Weights of a small mixture-of-experts language model, trained from scratch on English Wikipedia: 12 layers, 96 SwiGLU neurons an expert.
Below are experts of layer 7 (counted from 0) of a mixture-of-experts language model. Rows are named router (the router's row for the expert), gate (a neuron's input weights, with its number), up (a neuron's input weights, with its number) and show model dimensions 240-319. Each number is 128 + 32 x the weight over its row's rms, rounded and kept within 0 to 255. Numbers have three digits each.
Before each expert's rows: a language model's description of what the expert responds to. This comes from a sample of Wikipedia text that the model never trained on.

# expert 18
Description: Pipe separators between table cells, row-end markers and divider rows, plus semicolons and colons in list data like climate or results tables.
router:102117118206149148135143135162180199140174074106154153123104143161101145097125128131136144190096091108090137166082123109139133182142170114139106056154096101181048114111080120169114165116129190097102153200160146133120189174100166096138106095
gate0:155113082135096099115124108149154150090036145089149148109152110099120137124116119094090101125156125154063090168124140105145107081161133076193157158116114072043170117103142058162129116145167126106178105091152138128142085176167139122113152170
up0:111116125166115179128128129151169155124116114118149139134084123131134121090088139144127131092099133141168129078135130139077103160106122175158095143087120143133081136117088104085111089079110100141114119091093051122077101098100092188105160088
gate1:120155124131169138121085131160138170117112148145161177103165152118144123122130103115161184092100121094134175154121103131110057137162154071092126082134191105184180104108105126190133148117127171097124130151124098089162150195123136114200172086
up1:150091118165139081118121124106123122111117126094071119127067097108133110111150120114154066131132135159115124109130104110080121135102088140166133206088080154101128146148162139132124151135161099128097161149171155123105144062113176146110086138
gate2:153171156099127152132110092124150109120153193152195152121109125134114136125136128132121109145096132174163096067137134100090126175016152111098120129180123078118155087109127136105163164177116058092081071122169179168179124133137169071105088109
up2:162119175089130133121091146135127124123182147178141119090153125142147157144103133169117151159182097111186104108092090163114127178131150088117187109158100085122100096143160138197199200120154180103064068154171116127162128093099112086180199110
gate3:173065095095107021168154171065116120114129148111119061142045144148180128149094206144089166144157151175153140132162134196089102093167151101110174115118166155134145139110112112142047105142150120157098134140202119120140137144073165110127159145
up3:102161121109153120159114144131123135138172121160103145152135124110092098058157045143129149152117097154091129168129118148166138197159134141094132186149136148138163108136135134140127107073119176111138113121109155090153106135134156109147117137
gate4:152136110111120112131181093167112110180120118071107139141120116160187061121177125084128176118167118155073156103125104128137218164141148138156127101127116083084146169152137160109105091141097076117150092127229116117134173096144119120096096097
up4:148168135208119194114148163139135123151093167133115147160147158098053170114101105119093158134136151117143138122071121053182079072129117148107081161100133165198141068109133138089162090112091154108181111145067172121124096117091108181160111123
gate5:102150183135147093139199128101151117066127132113109170053125208107138115136163087095105151175147113182083143149094149112187150168139096133150111156127132156162094209117107120150143119137120116175141135123168125173124097113112178098119139152
up5:110145138110106126080141138060120165091065121116157160122145104075103193156055104120201126131106127107118119121124113061130104086119131168112097101096130146099131100148075099088095166157136175095146146127126135109099154108140150106096094134
gate6:170169143187146163157197138142133139116150114122181135110154111078112103137161145118114183117128120109141133126122172090111157152156130181113083126085168165125199137129126166103116176063127154106121092076138072121082125087141077111069140128
up6:122146155180143138094165143118215157116109106104114150202098138138182152141128149103167128120157157147178104125101132099097107144148156166048127118140136111147156163152146131083092071169174193112136078138142151126103118131075164087067150142
gate7:116056060133173147091201164111069118149155140082130049176164079151142096121124134150137148173185104149122167146106137124128087144094165130132163133151127208150127099118169135186100125117150048118139175098126107150146157066127115139138172122
up7:082115121128124079158112142097147090107123132132124127141138109167157089104143194176156101144127158166132073120188147179140168126144152000107164105177150144163141142085145201169133118095123106169158085153125116120107118118081137118116127118
gate8:100104120130110108175125151134207102151085093100177118088124156149148125093141069110143137171152134113121140098112151138094137138133161144084128114135074091155080104146142111146105111107104088091145067161119144160127134157185112060144120154
up8:163103159143159137170102161110174158147124177147149155044099138060126158137124129101138139102144150145144156118116158139118175107163124150096115124126155122149093144097145092093130152116128062091205127138124058121035166150173078120037116074
gate9:129115150153155107095142096151128121179099104121148065093146140081128122160103178073130151070152102134161093161141079097122105108065147092074171098132108226190157115152206138084140106072101149125174141116119129110177105132122121166137132114
up9:147125106137132053125152174129149135175152135089081165212110139074144172131126173134071099135208130131105169164123100175136137106148117139197120134159122144153139126109172158160146122092110156116132133172075153116097180109125183175164147124
gate10:130118080108112119171096056174113115098176109127155154097136130106124128128189147128052101179180088142196132159123123167146144088142117168190097155097118076079131195065218142111152151159143165152120130105167156103156167159113161120108120121
up10:112144162179160167155080141080181151116070080046204132135182080116095115078130142168121096188137068126147085167090120106104117088085144074177123180107081092141105107122129089142166140169098156120103079114090154116098116111046126092114116123
gate11:119171109027144100167109069114132137167147102179094164096078159112135189159150174155098045152134100162211129138114083082158136091147120112164126146145114148133144132134160132147159127103075129095132097176148108094074154108094107122117123116
up11:152102131185108108102133177169180041151130108098129113086142112102105056152163113157163110118090180148030133077138131146109167118126149093109162106107120119092076118154160153087156167131124051193094146119148114138153096093156107116110156099
gate12:094122176168158125135136097095114175145143120124111121147155157091094185107179137134111125138092083141137095138114109114090107108087114095175122110112116052105113169121141135137111141110108145084123164202097084043138168147123138104130147195
up12:127146084108130158153132191140163056103169122175158187153136084103114078133073157151119160097135160128108137113167208094164106077166134143086137129143097216135198078088111115136097084165139136109170107075133148209130091121110086196134165075

# expert 22
Description: Latter pieces and suffixes of common words after a start like sp or t, e.g. sp-or-adic, sp-on-ge, Requ-ire-ments, mist-aken, -ation.
router:156175143150080129162087116141113144117128123144095171110083113121166125134110151074152059138197080188145130080162120159178138147150103169122060133057162169151121100150073105132117172114188137067147169158154131123137158155108158152172088141
gate0:087084123170083121124125181155121117086131154091127145154138104107116116097088099119103146116117116099122132073100127138090156095144102178139132133090149104113126153108138144153159154090135128081090120115107110144135167091156167143162112160
up0:128153107153124146114130137145110102090139122119136096082197175220141110151138131117151185109152107138139154104131174128123151133078102160152059122099124174144104174135115120141051133117119099096152115173155163124081118100134116116123073112
gate1:146103134087160092124156115119139066135137114071128083081148102099123195068163168090165107125121075138185168105129144131113123139131114101141131105148128148152110060089137103174119095121065115197160128164155105166129200152114123163141149160
up1:156122099140124178160137142146168181177133103130101150161163182133134136204151156111101162123100142140132130164101147131160152058156109065165134165117121091159126151126153131135095183096129144116099089046107152139135110185107149038154104125
gate2:136119077131091131108113102083131097149095111131140131122175090186093114096118196152140117084227076142198134075083119118121123182165104134150144088164123125052103132147155138144182138113052099120108143111170140108169142109152068109097099107
up2:174173148158078139139127099123169115141134166114165155063099097155079155155087130123133134121166084089077162151156155145213124135084152117117133132111117066156150132105170114111151113178154101151135189151133126148116130064124143102121180143
gate3:132129157119077085101073119076134118102152185091096072190100145124128189097146185137132136139149130108133120085118195044120180164092099106116117076115126109087070039150132136155066095171160163111180176140110105154107120118127098141107101109
up3:100098100119147109109078098101155111096113084145172167060116150107104116134153064118161117161167150112171211088161084153152141120154121133163132134113140148109156109155132110116208144157112170135168134167178130058124074118131161147166139139
gate4:133181138118136132112206169075175095182140157178101115069105131133089189193101139131169170112147173108147144178103152126117114056125125132146143123043169164121101159128153128176139093174069147065120168123152032107167076100141100105180122120
up4:094134149125105124139154140113073154093146097122185095120149106100102145094150111107101086123149151124147075140093070125105131145111130106060109045110111147140132138142074114137099094127166149168097153136165083170116094089141122086078137102
gate5:102208102148142185124084108133150148170142125134115140213129179150122091117136153167107117177110095118132124102112079119108112169125091115100091178183134118133129139153100095088151176121154155112072135136142117142096132130134136111088095123
up5:133104135146164157188126158071170146175076084158169140147114086136120128127113169136126086069191122105210134135113133126106145174144143140120101144130077097128168109086185170178140114155174087155134131049160167130130132116121151174084170135
gate6:114085104152152126102105097120095084129175146140133145150112126096095142072136099076132149125140112147129102122144125124083116135209143183153129118147115097099215115128175057123126190105151083061182112142170111142105154134116117173183101059
up6:163108140100101154122163123106232140133144099082134118184146098094121132163131178138121154147079152121161122164094144097152104116112135125144139113127150130153107095142117164118076052119141177113105201172145149072166104127063082039164139155
gate7:169085095155168160119180129069095144178117141150059110111125078136106142196140144101136145160130104171098166213181092100147120060127104087096139121119073152138144147121093146124123082155188154098174123125141141091121152153144103073081134167
up7:124133081149073153116131106158122075171117149131130099117126114174123104101133127123150115123167142105145069120087106133113128148110094143159075080148196158077159129116160188097110116130157106108127126111099153087123132112169132099128166102
gate8:163114150115085135146096125108203151163115142100143126068124155152093108169156082149075185140098159112145146145155094161116166206112092083161125145083167148085100066121113117143153099155161151139109074086168098185184156148140154143160076114
up8:146151056137146151084109122119105081109144163113115081132147134126201124147096143155147158123127083105112132116110100127115141080110107177095142117123155109167116128086156125144149104110147144122124127157148123060105058126101146109122164152
gate9:108134217123109116186118141079122171120056149138168100129120152131163165122132103122193079087158146167090200114178113162120105147130120133112124089141147100135158127107123146103133097189124122148136134096116076119132148105159147110160167153
up9:123079117038118091116096158109127133183144184198188082141158123104111169116134113181109071139126122139113106146157137157149140157157101134146149129118158088149137109154116162122073066130087116127108129085158135130162170160155129182110140158
gate10:085153141162108110142149135102146193179123160095110119085107104149185095058142112124058123095139086195147111126192184171138136117119140222173164168133115159106140097120130183107086101132080154100096172132089101186153135200134096061118093133
up10:131133095166115110106159142127136089129122155143153161146141076143056163153092157174148157192132151096123118127079115181137179153101099021156152032130074118107146130108096149145093162204133119145161140073089125108195205190097128157119169085
gate11:137162089141115158121139099103138091121150179169048071122115137178061121126133144114075085093151106183134146116128095135126143112109161150074182087117197125169144178073077151173149132123168070147168122135151116104123102178087105104141174139
up11:076154204145039129081137099126132128142162163137116126103112088155103153108145165078121161122134113137152125107137139168137095111093172127123121102173112141162104100145179134143175107147116087130164115139155053140156145075065117155101154111
gate12:143122123145120098180103098164126131130136089112092168094155135051166126141108108135136152117113101126122134090101088041136127144090141154161083088136098114154112201180151112157183159163156125135123130043093112110157133090084105113102168131
up12:147112098125105157139133161150113106151124146109210148207144161198087096096126156136189135114151091142125117157149099148192195089098128126133129103121152067160126152128129185122080128149087099127124094153136146100071107140152114177200126120

# expert 20
Description: Middle pieces of longer words and digits inside years, e.g. cor-p-se, gen-et-ically, Comm-iss-ar, 20-0-8, 19-9-8.
router:089097116150113146111116038123089125134133130193082141117130071128133111135139168105137076126132087209132114134092074123157179162139170100074099119110153156129116093123117077120144096083123101086130124130122169076129162143089105048079085087
gate0:092132146150174088101108114117109087111139179081167161132125117099093069099131157122148122189109161211107150119133046104098099142149104144145162131128095139092139090144104131131145138167118132136181061104062120123136201141083104075119127094
up0:159148106151168168181167128137144184133173117112138109126119114121096121160159111127099137130153119124126086163070092122166093114056083149100103083158114188106064100145167079121118109172140113133144176112101149096111108142159080153156095113
gate1:099158100139110142135118174148128098134109158129076137123123158147124147178107168168140171202205167115189153155129150133136081087135142063143087144091114117125108071130130150187116093164187145090162103154161144060105144090131103088170039128
up1:089096125101101136116114060168144139109142091076086151115122159128131104143133157057142150155092144132089065171132128108147124105137060066104114070107144082173142094189101222159100128104136159081159136139183108151137101095130120142115078183
gate2:103091137070113120157128196176069131131171145133138106087127160063171112119193106116137190135134143130127135096072086095130116145123155121101097139111139099139109113162135120104101087125129077107071120140192101130070057179106114092090132076
up2:121228107179078151117121095155103156127139124089151148112100068117115146158121140126112172179137092098121157104187095149132140092135177175140094132095103184119126174123110066132131124086138132147122183151081141109160116111134099176188187112
gate3:097142099060163076118151136115131142129183108214139139131091176155084062129192127114098135092147134129128136160099160109114130104190108089149128091096107123124085123084137102078097126107215116099162143179094124098088098175153080140146152126
up3:124133167148148151050144106151120094117099130156132102078143178135083126201112152125141127163159132131120072089176076134117119116146100117112186117108117156138119120124124153124103152108141097147120178130162152112135133194151106122111114107
gate4:106079083097114135164132127155107169138099128167106136137105125095130147088164108092096131123090140056116153055134092102141179108113039156115143098136167149149083136104142130130166159083123133162117141174146191140124106159093139151117103071
up4:176166182182114172109087136093091111121089115122111127094148103090147082153100183146180077134155169114135182153152125150105073165125172103144113138072093114129131130155165069116178082137141104135144121097109112132106075142131120098069171137
gate5:155095087113100057164165150085126128104119105121158067176180165090128164090116118129171169106103112118095124138156109117127169110147129160092079107126154186135104185143164067156135145116122146161138082117146130142184132193132111106135117132
up5:157078131090130108149102141112168126136133087090201124112123140142131145098101101135081119080146115123102219156176074164102139115062145145100103134119117199139117125156126132132153156110102116142089096150157105118111106113093071129091111164
gate6:129122066069187100189135057136162103115115162107126148113170130129133128114107084170143141089073170118144127142140123165172197085105107131143123146114138107113170091118099134211116119107180115087095141108114127165132122101119185137105101133
up6:108153114112183107178099059163192091127176142100131114132115115121086128129094125118148152109106148137131112090104109204121120086097105195143081165087146106137133121153120087132135163126081121083134158171182137119154120089120165136076105146
gate7:177131075133084086120195149114088087140065096088197142115109158120159136115150111182137144100125150126115078093157052076099108128162131098157185142102096134124157147142089140113156085134203130111083137118112092131078118139112128142139183147
up7:164118128121104157075091137156084126183055076110081127129150068122108140106075161144126144093101162097133126137115010075115084142132104127072151116080126129121175169130179114088113117122185121185182152163121106082112140153156095147048098076
gate8:137148111069135134130149143069133185145188174102113128073140094097134097115157095130101081162111130101151098086134174062146179159077123236177123153156143112113082091112097174189124130180093088100027090042201105097176158186108138132135179154
up8:179176180084149191128128116142098119125107152138172118156139132125109114088116165152090174105145171109152150101126121108051157180104149183140141137136098115132049103122116163104087123125128053064108087084112152105184076167198128168121140167
gate9:108126076150130155193116177079120161126150120131137175147159119131123125109125128052134173100128134108124159139077090116088140139095122157102165119188133126127182072172070092114101109156143175107113170190124149122179109137121085138147101098
up9:115165130180122186142090099080106087113152120199123126142077156115166189138126116077108110147113124175099126126152171105062069163138116152132142198117200123104119068161143110141138125095210107115154093154120157167132109128129129124115042149
gate10:143103147156058112099087103111088083166085212134153068140120142090146110135084125101132098127076113178102172143083114147153103131066139111129057182121181119171180133083113105125105154096146194150133094108071105178126116106114118104050124098
up10:127126143144144144192175164142169140138128128128121124141108116123161172137115131133106097140195138111161114107096085082146113096143164138099158159162158200171136155095074066118166177174129112100181076137124177098168069095120102157113147141
gate11:147088062123139181144133066109109167088202099142131128196157137110105114136127116101114122106122171114105128146143097128154108120140135074086127095165142107098108098136102123094159136085119045125144108158122124126134116132114113133098139146
up11:079132113148097157133158062118122110109195118163153111160162135193084118144109143088158117155111169117119071120151123036123157155137145108086134070114103154112064150122096158128165150130094120181165118178104167137109119089118140137131213104
gate12:079152074188102110053141096116145156138077143118073085171102097110138035190106135138104103138096129130119117133100173122096134095116084112105119143083120125097095108120102136103100184150178114138093146164174080155129130132107095132103090096
up12:102052074104099097101142088162143151129126108095151128130161103122113133086130122186142168050054143123082112135106115147135140107117102149130103103125126099200056128089139129155126146199062077119095056094127068162143169134136132092096103098